python train.py --d_model=192 --lr_router=0.00085 --final_lr_fraction=0.0
Below are experts of layer 2 (counted from 0) of a mixture-of-experts language model. Rows are named router (the router's row for the expert), up (a neuron's input weights, with its number) and show model dimensions 128-159. Each number is 128 + 24 x the weight over its row's rms, rounded and kept within 0 to 255. Numbers have three digits each.
After each expert's rows: "comes after" lists some tokens at least twice as common just before its tokens as in all text. This comes from a sample of Wikipedia text that the model never trained on. Tokens count by the router's weight.

# expert 62
router:162079159162144145124120120147183133172129138181110105107120137082102121180117121120138107139147
up0:140121093129117116107148103156164158181142130113145124130148135139127086172151141150129151127138
up1:116149159121122125114121132079153117141122136140108070146175122089170149117130108136135103149156
up2:124092105143147096103115120148100144115124124113152140157138135103071128138094144136181133159129
up3:115133153133128098124111120103115107120140110146127108173108124133112172111142090120133128180139
up4:119118140124130150121150103087127104149138113134128126147127150131124162152092149084148147120161
up5:128146108122118096129162161118137155146128176095103126124179146111171164192138096158158157153139
up6:130108081125136100109145137143156125170127127160143121048099168125116048129080092134119111150165
up7:170122110120138105100117109125138141127160144128123151095118065149069123160153070124132131122122
up8:119132167127175138093149083133117061107147150141124117117161098102143148142153164115121147120123
up9:128087110148149115131168131147067119116115164098129147140154142132154129155127096144123142171134
up10:175124063138131105145136087155137140110126127147153137181122115126121144137123085135127134167142
up11:165152137080146105137154158139146098136122094126131086147135136127120123104165122137141171133127
comes after: "\n", ",", "==", "===", " \"", " well"

# expert 68
router:148122157147110133121127120156173118128120153150070113147169120108089126142090127123122092154131
up0:130128115139134146123140152172134130149128080106116143105134159141151087133131130149147153108144
up1:096129142114135154147118156106110126138190160109131124119135121101105128130144140126124118124142
up2:130113165094111152118146127122154124089129147112101131136105154145121134137114120145108127134117
up3:087131187113110134179129177138142112106095137122140097117094145132144161125139131150122141098162
up4:156134150120107129134121115122088107131174172125123156104153133107120109133102124178131101110116
up5:115160139120119127135104117108139115158137133116105114125095129104139094121149108106168091121121
up6:113125094144126123114135075104132121139123146151119127147085177176116095163128133128101083105123
up7:142146140123133148099115131121162131137146112134136117136111113146160097094137104114147140131096
up8:119100139120103145162120156151114123134156148122139170136122121161126187154143135102109167127086
up9:156125105091059117110124134123134131107116122135112115131151124100145121171124103137116138130120
up10:098125096148113158065120092099105085137114124167153123151127100107124155145105141093105154163111
up11:101159089147140107167106145092125129152098136161119118173160087125172136106099118109148171118153
comes after: "\n", ".", " |", "==", "===", ")"

# expert 81
router:164116169108171131139129101133122100165136153097090115143121122123097134151097130140126083119126
up0:136097144120095124068157123106136146111132150117132148109109127117140137126099115125110110137141
up1:115142089114116147109112098124129127159166059093090176133125122121117115126140112115126117133096
up2:136123089136109120105129158122148117113148098112125131133127161079142114106110122129132115108158
up3:160131141142171113125151094144077164107139142161135099060115162157130110130123142120115133090098
up4:131131096133137102122126147160131111108089126118148126138141074097073108138112100141134104142115
up5:136152146194094104152108101124082149123104070116110151172124102128094132148146109113130150094080
up6:129147149171165115146149089145132107147140153138134134121130165156111108145088118108110082127104
up7:102145102175099122111140129170104120134119139117083124111134111124154142153144140124079115109114
up8:120144135121105121176095148111109162105113115131088084129105127113088127130144105119139126098114
up9:155167125125081115128149127137125110140149142100132117150107101113103125141144120129149046134109
up10:147140122110104148126119124113123117156136128104103134154086082104063141108134135123123089103141
up11:101097200138108136106133119158141139124094111171104136147134117133140162125124144154081129119118
comes after: "c", "i", " P", " And", "mo", " G"

# expert 74
router:150109170155127119159148121140131147099151137122072133139140141105104116140139107095076121136142
up0:169089138140116134131149114126161132149150074134161071107098119115135169133103090175131122134129
up1:098140140155142127113097134139132136092077106117115142134149147104117079152159165142104086102139
up2:133102155138182085101108173140151159107148147135081118109107103085168155092073126119086128137136
up3:122134121179129141132132102138092121123119093120114157107159204120109122132135184090114110135135
up4:147148144160091097159129137147135142156107089133110141135130098117109127144116138123121137129116
up5:105080127151103147136105179114109132119111136165108129159175165140100129145134131087109128159159
up6:109092159136124082111131140094090183117110138172163148153123123114099138145119119124118176156129
up7:093127144165132133129121174152152138109139110127123168169133147120122122133115104116144139141129
up8:155110145120149129102126134165186127113136159112144082094149137092104162114142090145141108147122
up9:136118125108140112163126110121158099167157139145115139114106149134128171138123114128108147107142
up10:152129183120130160161158128100132129117119131109086090161130128193168136090119132101115091129112
up11:115133153164121085146120151111068104133129111115057127079133140109100102138142102148113091109146
comes after: " in", ",", "e", " In", "born", "cle"

# expert 43
router:083077151109133157113145108133100157175178108135120092140124115096121111185120148154102124111141
up0:118125099151100108123093108119163147155116130141147110119118160132133110135140117170125126134146
up1:107109119094146127109129164106122133161188102116157082143173119135118140146151126086193113163146
up2:108142082113158112122116104164115193105146155097116085156139106093116116122134164145095105150104
up3:100129093122117107136146130111119132125141155148112124129161135102130073120111131125115123130140
up4:115145127142139103161154143132114134129169075134112150102168143180138149173086118115109124105119
up5:145090129123133083110204151086147091173127115155132112126101113130093094144099111127096103152096
up6:105118193123155139130137131144130145122159192112144128116145129068126127142133143115086132135121
up7:132149125136124134111075145128110105151141111083132120118115136093106113157121116106136156142152
up8:109089129145141113109129115137171151125124125142118183141132127116110148098087144083114124144172
up9:141120161154118117101131098142159168113159141176067129093105131154160181108149128113090127120174
up10:125103143120085120155129082137136110140138107158148120146129161165118144135106121142156185139153
up11:140165109134121154092153097130136149127183122124137099114114146096156109119155137129170137124125
comes after: "s", "ult", "at", " T", "ct", " co"

# expert 16
router:089118144152171120096094129137147174138119128135118129180133083124145154139082097141132111109127
up0:145128116113115156142106140119125149085140162080124102135155118101079136124081152124172091131168
up1:126094105159110118144130142123127101146129129161110110115166117176137152148127122137100143143129
up2:142087143168121121140110135115117125145122118143142152155120085139147112113084110140171141096157
up3:133139105155117109138083108151115148121134152144152152170133103103131154127056098142136156132138
up4:137135138147114123100144089142069088109130116112094124156152187149164113126126129153132161146096
up5:107122147170126094124136188143115129121084095126131117118135112102097105150141126145137114173093
up6:095115115118135153135103096169164222146076131107112196133124097137090160140092132111122109138119
up7:158136180152117153116142127128124131137163134141153144119101096125100167140146103129153143132133
up8:138114143097149139125098136150167125114146161094142111159139080074145167108151142115110087164145
up9:148143140141143114086108129143132110122135091107086132122157125116190110134100151143199128111104
up10:136113152118142119115114142153119124113163105114097124148097105086124142109129124084154128153161
up11:103132120121170155110154133164132122149119143125133150137157124137185147117140056142139142106145
comes after: " ", " (", " on", ":", " in", " 1"

# expert 35
router:100100164127145133091122144150096134119154098108120114136153142105114119164115130088147133153095
up0:106125169167131144101114133117096156143139101156145152131152119140118150145167110165109137153163
up1:092106185167170149098154125133133151130130137091114086125107099153162117145166127134126133155095
up2:160155121092141085131151170152138112126119091108114111108154098105119146135148138142115128166125
up3:150112193158141164095172117140084116135117117113119146103107085138148124115087116132085176130076
up4:119141142153130139110122155096100113159122120130106132105170157112121136191169104129122126094108
up5:117102120115159118123115148131115124128102118055103114141156133114140164095117108109113121148119
up6:147153137078205163145179127133123164165166133116094122123108121087153082127150148125139152132099
up7:148168125145114120113115120165099158127126124116127094116123153127120123119113159069118137110088
up8:111159112124158122144151120133136141142127140152144105157127171154143120130190094056137122148108
up9:132102193124101134082144156116105128100093139161113131120155124125139123106129163067082148126140
up10:108118113132159102148130096119112134126205112140137135135127141116138120116095091087140130098158
up11:149109133158142127116155162143137108166143083092121108143136125122177139166123118135134164178079
comes after: " the", "con", " 2", " Du", "ir", " four"

# expert 65
router:138137159131138089113123091132152083208172116122123138156121140094127119178099146105111084170106
up0:148110121128133113155136097111114163143117082114094139144165138112136108154145136124131101211106
up1:166166090104092151140113078131154091127086118126136131142130153104129090114119134095102104137114
up2:127124118150106163076101136101099110147113144113120103139188121108124139121138120107134100144046
up3:133132157103127097127133135203107173126153185126130116105136110108077110127141111146159078156170
up4:099138135119105134120119136131119126150134173123109092132154115182100122130123172154134110116096
up5:131092143152136121151090119110136134116130118127152125152113112103115104149163083112103124129092
up6:097154128153129137159131111159157111181113138126173154111130123118162091089145134155123136163156
up7:107142131149135130094126110113111140130115091131163132126139143101105072159122136125122131063111
up8:107184152129096118089147128128115120146156138131097129080103147102120128132119173104098127135125
up9:097155145120135119136124108114104122187139166100149135125120121111143090117104157124154156130152
up10:136116136145105115139101121144167143123099109126131105139136162124123153147105096110141108122153
up11:105181139111163094112128145106139148136149132100143146125115148109115127131097088097132115150118
comes after: " T", "T", " M", "M", " S", " J"

# expert 0
router:138093145132204114121179139152168130139127152152112087137120121128110160173088134088094083135097
up0:128113119150087164105107170144144107132133126112087087125122112116101181152127156121142113166092
up1:149098127128133082124150142170150125131143127154107056092096084125093109099121083106141108136079
up2:146134153085142120176104138141163145099131103138111158114137169119147126147092136128102103140113
up3:140105156113153122113119091071134159143108145125158075146121115097120133178102137104117091108124
up4:104124105146137149084171100123145122123122155150133094144133131098129145124123139055095114132143
up5:110106152180106142116115089130164123130084158134155088102158134136105182151147160131128130103081
up6:134128123103119165118152106115146115136155123137142107127140167122160124152118136127135113083120
up7:126079155161119094102142077111147164141142140130143105143077105103154131111089132114094116143143
up8:148156131107128106132183111153152095133113131097089118115163100115083154140120146060132155125125
up9:130158139146125127155149129136122094117134098117130129134140125099143116142078123100110128077128
up10:161099115156134091095130134131141101148137124126131094088096119162119133152156153083090129148091
up11:190146105109127105132144125169161168111140165135146111103129127098104135165081115093146106151098
comes after: ".", "-", ":", "|", " United", ";"

# expert 52
router:102092131148130139104158121175171130125136092141117112146142115101117173150117152108113099133123
up0:094120109096133136152174135117137111133163130119132131157150156122131139124100120123129115118125
up1:130102168130137153104129149117087104081122088155133106140122126076133099138122135119148110135128
up2:101119100151124165138108136138174120150102107145166115118163116126097143116172167129132125128108
up3:150116083138151091150113121142119121089140103135123130150109139113141115142078146118124135160141
up4:122122140129131134135126126145152120102136160133097132132176116142130179131177098144181132164166
up5:112136151163152133135112136106130153147128107096131093139140064128146131123089171131172120114143
up6:100140124154143095138098178134106143122114115122119138107136106115145144173123134129188175146127
up7:136134132147114176085131124086144080130159117149185114171179145150145157120137110156096147112154
up8:184089131102130099101146125182099117167101157151124110160132161147124130138174126114130088109146
up9:132124129129165096130079092130167140165133103162102161143168141122149103135109148094119109138145
up10:161121103099094114122132111133118144163150120164144120072139172128151138176127131135092078136110
up11:129124110123125119116108152151144093097128141085122119092154134080114116133149176137120139154154
comes after: " was", " the", " a", " to", " and", "ly"

# expert 75
router:146116135142140119079111106161128183143151112135128083133139088088142166126134094103146079157128
up0:098146137168122105117178107140128127151114106091106089152130087115133110156125110144145084135126
up1:115137075111132102112166134151139132130119173138128114124131142119135128113149132134150091113104
up2:158161127140133156153121125135151153130174106117096093127124076131158133108093155138160158102126
up3:093134126164120140133151102106141124123140127135098112106156150188187139129143135111106122094145
up4:111062125146155134104107132157165113122115148184140148172116120132134193107137152137083146135105
up5:154102132177154118146102086123122147138137118151153140108148092119143175171119114154168143112143
up6:150101099136076171129130164131143119108080167163154132135097134150105125131114133131112141121116
up7:142139136104125103105134119134183174153103106128108136107129122136147112137108130152140130160151
up8:129101129120124114086129103130127119146147153107092149082155140133136108126110167139139111130124
up9:148108129129124128133114143118170156099158096148176118168128132132159114125075124142116130106139
up10:110140147128144134120139124137072139095106120098152116107173175088107093156109174165121092121104
up11:117131131172137112116106122130119111107166110146166146140087099101130144139125152103138093115081
comes after: " the", "|", " and", " was", " /", " of"

# expert 18
router:106095147140162128109152105142179107152138150140121109147126113090114160127126132111125098109140
up0:124130119158129146180124088167192092116136138160126124138124141121109095117155123141101118136078
up1:106104156139173123150168125105176132093127153116112146123128165123128118152153080173082105146108
up2:118129134153111131169124094147128102124138131103109091122102101120137143174104137125164098103163
up3:122113164123137098110141187144120100123122136177167100112158131118097132112103139087134159148160
up4:123107121182134156119082126152146115105120100124128130097196143107075167122147129122097123126131
up5:097101090144133162128133090154116100143098186204122108134117177141175164138150116104112103125134
up6:103132168127077166132138124156109123105127129143117117160114102123159107156134115122133092082114
up7:081112102120131119136137117131137140131106131118129184105150150104081148124131126121149069144142
up8:119131178154138139106159119180187139131175169134179122111118120111143117141151137178142094110148
up9:090113107102170134149127112145158135152161142123123103135150161147108133083134154096103072129118
up10:158154099133111148090125082133158116114111131116119099104092107127111135109108108143145154127111
up11:100097126112168099136137135142130107132139131146138120150128164137122148135108139143116165111123
comes after: " d", " ", "c", ",", " ma", " Pa"